{"experts_per_token": 3, "normalize_top_k": true, "groups_per_token": 3, "lr_router": 0.00152, "lr": 0.00767, "seq_len": 256, "dataset": "wikipedia_en"}
Below are experts of layer 8 (counted from 0) of a mixture-of-experts language model. Rows are named router (the router's row for the expert), gate (a neuron's input weights, with its number), up (a neuron's input weights, with its number), down (a neuron's output weights, with its number) and show model dimensions 0-127. Each number is 50 + 15 x the weight over its row's rms, rounded and kept within 0 to 99.
After each expert's rows: "comes after" lists some tokens at least twice as common just before its tokens as in all text. This comes from a sample of Wikipedia text that the model never trained on. Tokens count by the router's weight.

# expert 55
router:39 27 57 64 58 34 69 46 40 36 55 38 63 45 33 25 49 45 61 44 12 24 72 71 50 68 39 53 56 52 70 73 40 54 65 41 49 49 35 48 62 37 38 28 68 71 32 65 64 37 52 30 37 30 40 70 58 39 66 39 40 46 51 22 58 40 60 26 45 78 58 53 42 59 57 50 58 28 77 77 36 37 58 76 62 68 69 40 69 43 57 53 50 35 59 29 43 45 72 44 64 41 54 80 22 43 49 34 62 37 37 63 83 47 75 30 43 58 72 36 31 41 62 60 52 40 44 69
gate0:62 55 46 46 47 47 40 26 43 60 54 49 43 27 37 53 54 56 67 62 50 48 57 50 27 61 63 41 63 49 37 37 35 33 13 31 33 53 67 57 79 50 30 70 53 34 36 50 22 08 22 51 58 49 40 50 35 54 49 83 49 73 61 57 56 52 28 54 35 61 38 28 65 80 48 45 72 70 43 54 37 65 44 39 34 59 36 43 82 34 50 65 66 77 73 49 41 59 40 67 51 52 25 56 30 38 47 58 41 45 48 60 39 58 19 42 30 45 57 46 44 49 91 50 69 45 77 37
up0:21 47 41 47 47 45 36 64 55 36 28 52 63 67 61 33 47 77 29 50 62 50 44 45 36 50 48 52 54 55 47 42 54 71 69 60 51 53 26 53 45 48 66 53 52 75 58 53 68 88 70 40 51 50 74 54 41 50 45 19 39 45 33 36 51 50 78 43 74 13 51 78 32 61 26 54 29 49 53 55 65 58 61 70 41 41 68 72 52 68 62 53 34 26 17 78 56 55 53 60 61 55 62 43 86 61 55 44 76 55 56 43 46 37 77 51 72 57 62 42 51 61 25 28 29 44 21 62
down0:53 71 44 37 23 75 36 73 45 45 58 58 23 54 49 61 63 63 50 37 43 75 32 30 47 59 77 30 37 48 76 57 54 48 38 31 61 39 29 43 38 60 76 72 36 42 56 50 47 45 45 41 31 25 51 59 51 59 42 42 54 35 42 58 46 65 15 37 38 26 47 29 47 41 26 49 45 26 42 59 50 43 64 47 52 24 59 05 19 73 53 75 64 50 37 40 55 45 51 60 37 67 70 24 73 46 43 40 44 47 50 46 51 67 33 70 28 25 62 46 61 60 42 46 85 54 62 56
comes after: " was", "-", "ed", " were", " is", " be"

# expert 3
router:30 61 26 75 64 57 69 47 23 26 54 47 50 64 38 31 59 06 46 69 57 72 36 37 60 81 54 39 56 41 34 68 65 50 29 39 36 66 57 54 38 63 64 29 68 47 68 68 36 66 54 67 41 45 64 18 55 65 56 36 35 26 46 52 84 26 27 43 51 40 42 38 50 57 46 45 41 63 64 56 83 82 51 47 56 34 35 55 52 44 73 54 52 57 36 49 54 45 33 45 44 48 56 47 21 49 42 53 69 49 44 45 48 30 60 36 63 35 45 41 72 62 62 52 82 59 29 23
gate0:51 58 69 41 10 30 52 56 40 39 38 34 44 40 71 69 43 26 47 65 69 47 33 71 54 53 37 44 50 43 64 51 56 56 56 54 55 27 38 46 53 55 29 52 40 43 51 65 72 54 38 76 38 55 16 41 61 39 31 72 83 34 39 50 58 22 32 22 57 68 32 57 63 46 45 60 44 41 61 19 36 50 50 53 43 67 68 31 93 55 60 27 62 43 34 60 42 43 69 27 48 61 63 69 57 42 39 39 36 27 60 43 68 62 51 72 51 54 44 56 77 63 49 73 58 34 67 24
up0:55 54 71 45 33 39 62 42 46 48 37 41 45 26 70 59 46 28 32 54 67 36 68 47 57 53 45 41 58 47 65 51 49 38 69 51 61 49 49 37 58 64 10 48 23 43 51 51 62 42 52 97 73 54 25 42 49 36 51 75 46 22 36 57 84 44 31 45 48 39 39 15 60 51 60 59 40 50 53 49 46 76 53 53 49 62 35 32 95 65 58 47 54 34 44 63 55 58 75 44 49 39 34 26 42 34 67 36 64 48 59 29 57 53 64 78 59 59 33 69 73 44 36 70 74 53 72 37
down0:58 45 55 67 60 59 72 34 43 58 36 63 69 57 42 39 47 41 29 82 46 51 54 47 42 58 44 44 19 55 50 52 68 60 69 35 41 37 42 53 55 83 33 60 69 42 37 45 88 71 42 30 46 21 45 28 62 72 46 60 45 64 70 67 47 48 53 44 57 36 55 53 41 44 46 79 19 56 70 59 51 32 12 72 29 70 61 40 63 16 58 72 32 37 63 34 38 45 58 33 28 50 96 51 49 42 40 45 66 35 61 36 54 42 44 51 47 46 29 49 53 63 51 66 59 72 39 55
comes after: "\n", "s", "\"", "er", "ers", "es"

# expert 12
router:36 57 28 36 64 49 55 53 57 44 50 38 69 72 73 78 73 48 25 41 74 50 27 46 64 35 28 57 45 45 55 50 76 55 43 52 43 68 60 43 39 39 22 58 40 63 35 57 57 55 31 52 73 52 43 53 55 41 41 43 50 45 55 29 48 38 31 27 68 40 54 69 45 66 63 66 59 55 79 36 49 34 57 60 56 70 60 58 60 81 40 33 80 28 33 59 57 73 60 80 49 70 30 62 49 45 53 55 58 33 74 05 47 35 53 71 44 52 71 19 28 42 61 52 60 72 51 71
gate0:52 34 43 22 51 29 74 44 44 42 49 18 60 44 44 37 55 65 26 58 68 35 32 72 45 65 64 37 54 55 62 29 39 67 57 61 29 52 45 56 64 57 57 23 63 58 75 41 48 40 46 23 81 32 43 51 50 58 68 45 51 35 62 71 80 40 45 52 43 05 63 62 59 42 43 81 61 68 74 52 37 47 55 39 58 43 56 85 34 40 40 40 60 44 61 57 68 47 50 53 49 55 59 54 50 61 46 19 29 67 79 51 30 37 18 75 37 42 50 70 58 52 53 47 48 52 25 31
up0:34 51 45 50 41 55 58 37 43 41 49 55 76 45 50 22 63 53 36 59 59 22 25 46 19 42 73 47 65 29 57 28 42 26 50 64 23 68 62 46 79 63 67 37 38 73 53 44 37 32 57 37 73 46 39 46 62 48 42 37 58 63 91 74 35 45 41 25 50 24 45 51 70 48 75 48 77 40 64 48 28 41 62 53 69 35 63 58 69 54 53 47 57 60 67 58 36 25 62 43 83 39 69 48 69 60 52 57 58 46 54 55 51 46 18 74 41 55 48 60 67 28 24 53 35 53 48 70
down0:39 35 72 74 51 71 62 45 47 19 76 28 59 40 46 61 54 54 45 50 41 59 40 48 32 71 19 37 70 39 61 52 44 20 45 39 44 58 40 65 64 53 72 47 47 72 34 51 44 41 19 68 53 49 35 70 85 44 49 48 38 41 34 81 21 67 54 52 59 56 55 55 40 59 40 49 59 48 76 66 47 36 40 56 46 37 55 49 53 37 53 45 55 70 64 70 67 64 60 40 68 17 63 37 77 34 22 67 39 51 38 62 37 37 19 28 34 65 69 61 36 87 49 48 50 40 54 55
comes after: "–", "0", "5", "8", "3", "7"

# expert 61
router:53 42 43 44 28 65 41 42 72 49 67 21 73 53 37 35 43 60 49 60 37 41 50 46 41 42 62 74 58 45 17 46 50 48 59 53 53 58 44 63 28 66 61 50 49 65 29 39 35 45 43 89 53 36 32 45 71 38 10 44 62 46 58 40 54 85 51 50 58 50 44 30 43 58 23 74 54 56 57 32 32 43 23 57 77 22 76 34 43 42 72 29 50 91 47 66 31 46 57 52 49 15 45 58 56 54 67 49 55 52 57 34 21 36 66 55 65 68 42 69 42 38 52 51 57 41 37 70
gate0:54 69 45 29 45 41 51 72 75 69 61 48 72 60 26 61 42 73 49 68 67 56 51 50 44 43 54 57 30 31 69 70 63 61 40 24 58 50 72 44 68 29 76 53 33 81 78 42 63 81 79 21 48 28 28 19 32 79 34 40 46 47 47 45 40 38 40 56 63 50 57 51 50 35 42 61 41 40 60 40 50 45 55 44 61 25 76 56 43 45 35 34 69 33 33 29 61 50 26 54 67 35 44 60 48 79 52 55 29 60 68 36 43 48 22 56 51 36 58 57 53 47 52 76 63 50 34 41
up0:68 61 70 43 61 49 34 41 55 32 38 57 66 69 25 71 30 57 51 60 63 63 55 28 40 46 42 54 40 35 63 52 81 49 28 37 69 56 67 59 64 43 80 41 49 65 63 48 53 80 68 42 62 35 51 20 58 77 19 39 41 41 58 58 55 34 61 80 65 72 30 49 42 32 45 57 46 41 55 50 65 48 45 31 69 32 67 66 51 58 57 42 89 40 16 45 61 33 45 66 55 25 48 41 28 69 48 67 40 56 66 42 61 60 30 51 57 46 59 53 58 36 44 72 24 71 20 46
down0:62 35 37 63 38 66 28 58 24 49 67 64 54 38 60 59 46 76 62 08 72 58 68 66 40 39 40 52 73 46 28 78 43 43 45 24 32 44 59 31 48 51 43 33 40 61 53 31 33 33 54 52 42 59 34 71 36 73 51 51 49 61 20 21 65 49 55 56 61 50 39 64 62 49 73 32 51 33 17 45 19 50 80 63 29 51 72 47 28 45 35 44 32 69 51 64 53 84 38 61 63 45 53 51 43 63 17 57 54 37 63 48 47 48 40 41 75 67 33 55 42 53 39 58 71 43 57 49
comes after: " ", "1", "9", "0", " (", "8"

# expert 25
router:68 84 40 38 29 69 44 37 58 48 60 60 46 68 64 38 35 65 32 64 60 39 41 26 46 33 59 55 63 43 33 38 60 54 41 51 37 63 24 59 53 62 69 27 41 68 49 55 25 35 34 69 59 16 53 49 53 31 54 41 49 32 74 58 69 48 44 63 50 41 27 37 46 57 45 58 66 28 69 67 45 87 21 70 57 48 68 31 60 43 44 39 59 67 58 43 46 53 46 61 50 47 52 39 21 39 77 56 58 56 38 67 26 27 48 70 61 19 40 80 66 51 25 45 21 69 46 61
gate0:54 52 39 34 54 61 49 86 55 26 50 22 42 49 15 39 48 31 25 52 51 26 59 63 24 67 63 54 47 84 53 37 49 47 50 55 42 66 53 59 59 69 36 31 56 23 34 51 51 39 50 57 54 39 35 39 63 73 65 57 68 37 42 40 64 43 37 25 83 58 47 42 45 37 70 47 44 29 57 32 46 50 65 43 57 70 58 62 58 60 65 70 69 29 45 59 56 44 64 64 67 60 28 10 48 43 64 62 44 67 64 60 58 54 52 56 30 51 36 63 42 00 40 36 63 41 54 27
up0:51 58 64 54 54 45 39 64 46 36 60 30 43 61 25 39 79 16 43 62 51 40 80 52 17 47 69 25 53 73 46 55 46 70 48 44 45 45 23 42 47 57 40 46 57 39 38 17 60 39 46 51 47 38 65 29 61 71 58 58 63 30 33 47 65 34 37 34 65 56 71 51 50 53 62 33 64 53 44 37 46 65 53 40 43 51 50 61 60 62 54 51 63 33 59 44 38 40 74 62 54 54 19 36 07 46 84 44 37 77 75 46 44 44 69 63 36 44 41 53 70 00 45 57 67 43 59 45
down0:24 50 61 47 67 64 56 70 68 52 58 36 55 77 46 23 74 21 31 60 48 67 34 73 76 24 78 42 77 62 71 39 29 54 69 23 57 35 62 55 48 43 54 51 49 40 72 49 46 47 51 32 33 46 53 08 71 51 62 55 53 28 75 62 66 51 31 30 62 45 61 40 54 44 40 47 22 45 52 52 37 71 67 48 58 45 64 51 50 41 75 41 42 59 50 65 30 54 67 44 36 68 59 49 48 67 24 62 55 47 63 66 69 41 69 47 34 25 71 58 50 37 63 28 54 54 49 21
comes after: " ", "0", "9", "2", "–", "1"

# expert 24
router:29 43 69 37 30 74 32 52 81 33 65 48 53 49 63 69 43 41 48 56 38 57 37 29 61 73 38 50 57 77 67 70 73 42 73 58 65 60 66 55 44 53 73 40 49 54 36 69 51 66 47 67 49 48 68 32 45 40 48 56 41 71 30 41 33 40 68 43 35 51 28 35 69 54 52 56 66 39 70 48 65 68 10 68 41 44 43 58 76 35 40 83 25 37 29 33 59 62 58 65 29 63 63 60 68 31 32 43 54 61 55 34 52 37 26 33 78 28 52 44 72 38 64 51 38 68 55 47
gate0:23 59 55 70 55 78 52 62 43 77 21 82 50 37 58 27 84 13 58 35 50 57 49 44 39 48 46 49 14 39 56 71 69 43 77 62 51 65 56 77 38 61 36 48 54 25 50 46 53 76 63 44 64 35 80 44 35 44 40 40 74 40 30 42 44 43 23 38 68 55 19 61 54 65 57 63 27 70 59 30 74 49 35 69 68 48 21 27 40 50 40 63 58 57 54 42 58 58 59 63 34 30 37 45 52 47 72 56 41 49 53 42 45 47 49 61 66 52 32 37 50 58 70 47 53 52 56 56
up0:51 56 57 41 19 35 44 47 51 32 72 37 71 73 47 52 43 68 53 78 33 43 44 57 75 48 36 54 83 52 46 45 53 83 37 42 34 42 44 39 68 14 39 53 51 50 33 62 78 38 25 66 51 69 26 72 64 38 35 54 39 58 44 47 60 53 50 41 37 46 57 52 51 43 50 58 50 28 48 51 30 48 71 50 18 51 93 41 70 58 51 55 73 44 34 54 39 50 51 41 50 67 48 38 59 50 01 48 59 33 69 69 59 49 38 31 50 66 61 58 32 62 28 70 64 79 42 42
down0:69 30 48 27 70 11 58 58 55 43 36 55 76 71 31 32 50 73 43 37 35 34 63 59 48 44 40 51 42 32 26 43 57 46 70 42 56 28 53 70 53 44 56 10 62 29 34 46 51 52 37 38 82 39 56 47 65 43 27 37 26 35 63 27 33 29 48 39 79 54 64 67 56 52 61 54 24 47 34 35 70 54 38 32 72 49 43 66 51 62 21 37 73 65 52 53 38 67 62 57 76 43 50 42 42 49 48 55 64 47 42 60 57 67 56 71 38 49 43 48 57 94 61 59 51 54 30 43
comes after: " |", " ", "0", ";", "1", "%"

# expert 17
router:78 73 74 25 34 30 30 81 43 63 47 63 54 40 44 44 37 64 50 33 59 31 50 59 60 65 46 50 52 28 47 59 17 43 65 50 70 41 44 41 43 26 65 25 60 70 55 34 33 46 60 56 68 58 30 58 40 35 56 21 23 55 71 31 55 67 73 33 30 68 30 48 68 82 70 37 31 52 73 18 33 55 60 48 46 36 35 27 38 69 46 61 49 50 60 44 58 69 64 42 68 51 32 52 56 31 43 42 52 43 63 67 33 68 51 52 19 51 60 68 60 50 48 55 55 61 44 69
gate0:30 84 41 39 36 17 20 64 82 16 60 46 39 51 76 24 49 33 58 41 37 56 77 67 42 50 46 50 48 40 44 53 44 47 72 56 41 50 47 37 40 62 39 40 34 66 74 42 42 45 67 80 45 46 49 49 35 40 50 48 61 43 31 73 44 48 44 20 33 61 28 62 78 61 70 76 57 06 28 45 26 46 56 37 67 40 40 43 22 51 33 30 32 56 28 65 44 41 58 47 48 51 37 48 35 62 42 59 63 69 52 42 37 56 53 29 67 45 67 48 46 50 59 48 37 56 24 46
up0:49 25 21 60 55 37 28 55 31 23 56 63 49 63 32 38 47 44 33 51 39 45 63 64 66 61 36 45 67 50 58 71 55 48 75 68 55 41 76 32 62 74 15 35 28 52 49 27 67 50 74 83 51 51 63 55 64 17 46 67 49 52 64 38 63 50 45 71 54 32 43 46 38 64 78 59 55 24 55 21 47 44 54 51 55 80 41 55 38 23 38 64 52 53 64 46 35 34 74 62 44 59 58 30 45 44 24 66 48 58 61 41 55 24 46 62 74 34 44 25 35 54 48 49 39 36 29 63
down0:33 57 63 71 52 52 48 56 51 57 54 60 32 66 39 45 68 58 36 22 28 09 37 56 20 49 53 33 43 20 35 49 54 55 68 27 50 56 71 64 67 55 34 44 45 71 55 65 59 57 43 37 36 30 11 60 52 68 39 50 76 45 84 36 53 53 52 57 57 72 56 20 63 31 44 61 30 47 57 42 55 38 67 55 70 49 61 24 60 55 45 54 90 60 62 54 18 42 59 43 68 45 46 70 50 49 28 77 41 32 34 35 62 43 51 41 32 39 78 51 57 57 73 43 57 37 44 54
comes after: " the", " to", " a", " and", " his", " was"

# expert 62
router:32 71 70 49 27 25 63 71 55 40 46 38 50 79 80 49 28 36 38 41 57 15 57 43 50 36 47 42 49 24 55 46 70 48 83 50 42 15 39 51 60 64 40 41 46 58 29 35 69 62 51 37 31 52 68 47 41 81 57 69 36 60 67 57 58 53 67 71 49 64 32 58 60 73 35 44 58 35 44 43 43 39 35 44 08 45 54 30 52 25 56 36 22 43 64 47 54 52 81 64 24 33 39 32 42 47 41 49 68 37 43 48 51 63 49 63 40 43 61 32 34 23 60 52 69 46 59 51
gate0:28 38 63 49 19 21 56 51 35 48 29 60 36 70 70 49 54 45 61 56 41 59 50 62 52 47 44 71 50 36 61 40 52 60 50 33 66 35 35 77 55 93 64 43 41 33 30 39 54 34 75 38 52 37 35 61 35 58 40 49 41 51 51 71 53 44 30 29 49 49 34 33 58 31 55 58 30 52 38 61 51 48 46 69 45 51 52 29 40 42 56 41 54 92 29 58 38 57 57 66 71 68 54 55 88 55 41 54 40 61 71 72 14 19 36 57 40 80 53 34 33 36 55 45 72 43 37 24
up0:47 35 27 45 56 39 74 43 63 55 71 26 41 52 29 57 57 63 34 28 33 53 51 82 24 41 61 50 74 59 49 28 65 49 17 42 43 65 71 65 55 30 37 56 74 96 56 48 50 66 51 34 49 38 78 28 34 37 60 32 52 54 43 54 80 42 38 38 41 63 80 43 63 48 42 38 26 56 54 51 22 75 48 37 48 47 68 66 68 51 62 55 72 27 64 37 51 60 63 15 46 52 57 54 37 33 82 33 53 52 41 56 60 43 56 67 44 39 50 54 36 68 50 58 53 70 47 56
down0:32 65 25 54 45 32 54 49 33 34 66 56 63 39 44 61 33 67 70 66 64 48 28 37 79 36 56 66 63 39 37 82 54 58 28 62 60 26 49 59 61 48 56 56 29 28 45 72 63 47 74 67 56 45 48 45 72 60 46 63 45 62 45 64 42 80 52 54 65 32 67 60 64 48 29 68 47 49 54 56 57 50 48 41 31 19 72 44 55 70 52 46 59 28 55 49 47 38 43 23 17 63 57 40 68 35 39 47 20 24 33 42 66 16 55 54 58 53 37 78 49 53 26 47 83 48 33 39
comes after: " ", "1", "2", " to", "ing", "ation"

# expert 8
router:63 72 61 79 27 32 55 56 58 33 46 33 62 57 52 52 47 67 35 50 83 30 51 37 44 28 44 50 55 54 42 31 50 64 73 71 49 37 46 45 45 66 41 77 42 60 41 20 27 61 58 47 44 62 59 55 52 25 18 47 52 67 73 45 30 48 31 76 65 75 70 62 63 58 24 50 66 37 72 28 43 55 60 63 45 35 58 49 62 43 47 57 35 49 55 37 20 38 49 74 23 63 70 61 23 40 46 42 66 46 56 47 27 59 56 41 59 17 36 62 40 67 38 63 39 61 61 84
gate0:45 37 45 28 47 43 42 63 28 64 70 59 24 60 44 59 50 53 28 56 55 54 50 61 56 61 45 60 46 67 53 29 23 82 56 59 35 36 34 65 42 52 57 73 56 63 47 53 33 85 43 18 63 36 80 61 29 50 43 54 66 50 55 66 53 48 73 59 89 41 49 35 46 47 29 48 56 42 47 51 31 50 72 46 60 27 41 39 34 48 26 67 56 40 29 38 63 61 55 44 68 87 44 62 60 17 62 46 62 74 63 58 51 44 70 55 56 59 18 82 48 52 57 41 34 53 88 49
up0:58 74 37 52 33 58 30 47 75 47 54 62 53 33 43 73 32 39 82 36 40 50 61 32 48 58 46 62 41 39 59 58 33 47 65 77 84 40 44 36 55 44 64 60 56 33 67 56 42 54 74 86 38 35 47 60 46 44 61 75 69 49 61 41 53 49 45 74 60 46 65 49 32 58 70 74 64 45 70 62 52 60 49 34 32 63 59 54 30 82 31 40 69 50 36 41 40 38 69 76 32 26 49 53 66 43 60 49 63 50 81 34 35 49 20 94 55 39 26 49 53 33 44 50 44 35 66 39
down0:41 53 31 49 70 58 43 50 40 62 73 72 48 68 63 50 58 70 55 67 47 19 45 62 57 51 50 67 41 89 53 38 51 65 55 43 70 19 76 32 54 40 69 50 76 26 52 73 62 45 25 31 64 72 62 25 07 51 35 43 74 59 21 22 55 47 61 51 48 31 71 10 55 47 30 61 51 63 53 14 41 57 59 42 33 35 48 45 47 55 51 40 48 57 46 62 45 40 43 17 36 51 43 53 28 39 37 59 46 43 58 56 48 45 38 68 51 61 63 47 31 30 59 31 50 51 57 45
comes after: " ", "1", "2", "3", "4", "5"

# expert 0
router:42 56 37 38 64 42 22 79 71 33 69 70 51 68 43 54 51 14 47 57 34 34 37 55 43 67 56 38 43 58 55 70 63 27 54 49 68 79 56 57 60 59 67 54 51 53 26 47 43 48 51 53 39 38 40 47 53 86 53 64 42 58 50 37 46 37 52 71 38 53 57 11 61 58 63 54 86 50 50 34 59 71 69 65 26 37 49 47 32 34 38 42 25 55 25 60 52 58 58 30 56 37 61 50 56 58 67 68 68 54 52 59 46 55 66 43 06 37 43 29 65 66 57 31 81 25 33 63
gate0:81 45 65 21 41 42 48 48 49 73 44 58 60 47 38 49 78 50 18 83 63 51 59 58 78 58 50 46 56 50 80 64 51 16 15 39 42 34 54 17 47 54 56 60 57 42 34 42 52 59 48 61 32 66 72 53 21 81 61 45 67 41 40 25 51 64 60 59 10 55 39 58 68 18 32 49 65 71 61 24 32 60 58 53 33 36 61 65 58 29 53 54 57 35 54 32 59 72 45 67 48 46 50 24 49 59 69 43 57 49 52 46 65 45 63 56 52 57 64 54 63 55 64 54 48 54 70 35
up0:44 64 62 48 46 31 43 60 38 66 53 60 42 71 36 62 51 54 17 75 37 62 50 48 59 37 57 42 41 51 59 46 41 42 56 29 57 82 32 43 35 59 64 16 58 51 56 57 28 45 68 44 38 87 66 45 35 72 63 44 71 37 46 31 55 32 44 53 21 42 57 58 37 19 75 40 42 82 56 28 60 65 50 63 57 46 38 62 19 58 72 50 42 48 75 43 24 78 63 45 61 39 51 47 31 62 51 34 53 60 37 38 48 77 54 16 74 68 61 52 66 26 55 67 37 50 61 60
down0:27 52 50 56 31 80 43 69 46 32 54 50 57 53 54 59 60 39 44 64 33 06 37 30 73 49 57 41 87 56 49 43 60 48 37 54 51 41 47 48 69 45 43 63 37 71 37 37 47 65 45 39 51 54 33 47 25 47 77 37 82 35 53 50 45 54 13 45 68 68 47 49 84 65 30 82 64 48 32 27 74 67 44 48 40 28 57 47 87 31 41 44 49 61 47 42 31 48 36 62 46 20 70 61 58 57 65 54 52 44 14 55 56 56 57 39 42 34 52 58 46 51 29 33 61 44 62 45
comes after: " ", ".", "\n", "\"", " However", " name"

# expert 41
router:42 66 53 51 42 57 76 36 61 44 29 54 62 53 63 54 56 54 40 48 22 50 50 47 71 52 41 43 47 49 50 44 64 50 52 34 33 38 33 21 29 39 53 43 47 59 39 62 76 56 22 49 61 84 41 45 67 66 73 38 38 70 67 21 36 36 56 31 59 77 46 63 37 44 72 33 60 54 54 46 32 47 48 66 26 74 41 50 67 09 65 25 26 40 30 63 52 67 23 65 61 74 58 55 52 39 25 39 42 46 64 22 55 11 38 51 34 45 50 36 27 39 68 43 57 59 43 57
gate0:75 63 18 26 37 36 58 28 53 41 41 54 73 44 40 34 69 81 58 23 31 36 41 26 34 48 55 49 37 41 46 34 30 19 68 68 56 57 61 40 65 42 42 72 46 55 49 60 56 49 45 61 85 57 64 57 61 62 64 68 42 42 61 61 33 22 44 23 69 72 48 41 73 46 63 36 63 50 53 48 26 55 61 33 57 39 65 36 37 45 44 39 79 48 40 39 61 33 58 45 62 15 46 53 40 57 35 49 51 84 49 37 35 40 63 52 57 28 33 62 35 52 63 31 42 43 81 69
up0:43 45 43 28 60 36 34 76 75 12 67 22 57 64 53 61 55 47 35 35 55 40 49 20 68 56 23 52 50 70 56 62 65 49 42 44 57 45 58 51 33 48 19 50 47 52 59 46 39 60 64 18 68 66 46 84 67 62 42 71 56 40 34 46 45 47 59 33 38 69 71 47 51 31 59 62 47 25 66 57 88 65 37 62 41 48 59 33 38 48 51 29 45 31 56 44 63 54 47 88 35 70 44 60 52 28 42 46 60 53 29 63 40 84 69 68 64 29 42 57 59 72 61 57 66 44 46 39
down0:67 55 30 32 28 46 35 59 45 67 53 52 31 67 16 37 26 65 52 67 28 59 64 38 48 45 68 39 23 45 25 36 48 56 31 65 45 90 16 62 52 86 45 58 52 50 67 43 50 61 53 65 77 37 62 84 70 51 29 39 42 57 42 46 58 67 33 55 37 48 51 36 58 40 58 60 66 66 25 37 22 50 42 62 66 52 45 46 48 60 79 63 84 47 54 47 53 41 49 44 51 28 47 34 68 52 68 64 18 48 49 44 60 61 38 52 61 39 58 59 42 38 25 54 57 66 63 72
comes after: " |", "–", "/", " United", "3", "|"

# expert 56
router:48 72 70 31 37 62 42 43 68 40 61 34 79 57 49 68 62 53 44 48 51 55 54 64 56 36 34 53 61 29 39 43 61 44 55 50 75 25 67 53 77 63 72 35 47 85 36 68 29 72 39 44 39 50 21 45 63 53 59 53 62 58 53 54 72 54 49 30 93 63 59 53 56 40 47 31 43 42 49 18 44 54 64 63 59 85 35 38 57 37 58 58 47 42 57 54 22 45 64 74 20 61 68 64 66 40 55 78 65 49 48 49 70 64 49 60 84 52 66 65 51 45 74 33 61 52 48 24
gate0:46 45 63 42 49 54 57 58 34 30 63 44 37 80 39 53 48 44 33 36 63 50 20 49 55 51 72 60 45 43 84 61 59 61 43 58 42 18 55 59 42 23 47 77 73 74 85 34 61 42 39 58 42 54 53 58 67 57 50 70 36 45 76 60 41 36 46 59 38 48 57 57 42 74 32 35 43 16 62 38 55 61 30 54 40 36 34 65 42 51 35 76 67 48 41 44 44 63 39 13 69 68 81 38 70 42 70 57 52 57 70 68 31 38 50 50 59 85 47 64 45 61 56 27 66 53 24 54
up0:64 43 53 50 43 46 42 59 86 61 36 40 54 31 40 38 59 50 61 79 33 57 63 43 48 40 41 55 37 55 54 42 39 29 60 18 46 59 67 31 20 68 74 70 48 36 23 31 48 49 60 29 51 23 49 24 56 47 53 27 73 75 37 52 46 64 33 50 57 55 45 81 83 33 53 62 33 77 69 65 41 49 59 56 28 34 47 46 50 59 16 30 55 27 71 51 62 42 57 66 46 47 27 44 43 54 29 40 56 62 40 64 72 64 42 25 47 56 45 52 50 34 67 36 18 48 73 42
down0:52 54 51 81 57 41 61 46 76 52 39 59 47 56 42 54 45 33 43 58 32 76 47 46 60 46 55 59 30 51 56 61 48 30 65 67 66 63 31 12 43 55 62 34 27 55 70 37 46 79 79 33 51 27 42 73 46 53 52 62 59 67 36 54 43 51 19 55 43 42 20 49 45 65 70 51 63 31 76 68 63 39 39 31 05 38 59 35 55 30 50 56 70 48 59 28 55 67 52 74 31 54 58 51 81 42 48 46 70 65 58 50 54 27 39 65 19 56 59 50 59 55 44 59 37 71 44 20
comes after: " |", "\n", "0", "3", "4", "5"

# expert 16
router:71 54 60 47 55 63 43 56 66 37 57 48 38 74 35 51 54 31 55 53 46 59 47 67 55 88 40 37 34 21 60 09 19 66 63 43 48 78 51 64 77 55 61 37 65 37 40 59 47 67 63 50 46 71 50 32 50 53 44 56 37 43 67 52 47 46 29 47 36 66 39 53 65 54 54 56 27 52 37 67 67 56 56 61 77 51 51 49 26 60 64 26 53 49 45 46 72 33 41 65 56 28 61 34 49 56 48 26 44 32 79 40 72 11 71 72 59 76 16 44 77 52 50 68 48 55 38 39
gate0:53 46 55 48 78 70 59 48 52 43 20 45 57 67 76 40 63 27 24 42 70 92 55 68 26 59 62 42 62 18 55 80 50 29 43 36 54 19 42 52 65 44 60 41 31 71 59 41 45 31 54 53 51 40 55 45 67 66 27 40 42 30 66 31 45 36 54 62 53 44 61 62 76 22 67 32 60 63 62 39 67 30 46 31 45 49 69 59 56 35 63 51 49 78 50 68 77 67 60 46 40 47 76 39 35 46 62 50 81 45 56 26 30 45 39 30 45 47 41 63 57 64 55 60 59 70 47 43
up0:68 50 29 71 38 44 45 82 59 63 61 49 42 42 41 54 29 58 62 60 27 65 73 66 53 49 16 53 66 52 55 44 40 43 84 58 51 31 33 46 35 41 45 59 73 35 50 52 65 59 61 36 35 68 67 42 43 36 65 69 65 54 43 68 29 63 14 34 38 62 38 58 25 54 64 44 28 64 83 73 45 33 56 50 59 57 31 38 33 64 45 37 52 51 03 39 57 21 29 57 52 62 58 41 46 47 59 61 60 78 42 54 44 63 30 62 36 44 52 46 35 16 51 61 38 35 64 61
down0:58 50 82 71 43 49 41 57 70 50 37 66 33 49 54 51 56 44 52 48 30 39 66 41 43 50 30 36 40 41 40 65 30 51 70 46 73 56 38 62 55 48 54 44 39 42 39 47 16 51 65 68 34 42 44 57 53 39 42 41 21 16 59 61 68 68 71 16 40 79 48 48 36 54 23 85 54 57 35 51 42 61 52 65 48 55 42 41 78 56 32 57 66 54 78 68 57 21 58 39 47 41 56 77 38 50 34 34 57 45 80 73 73 56 38 65 36 69 68 49 80 40 54 37 18 44 65 40
comes after: ",", "s", " and", " which", " he", " It"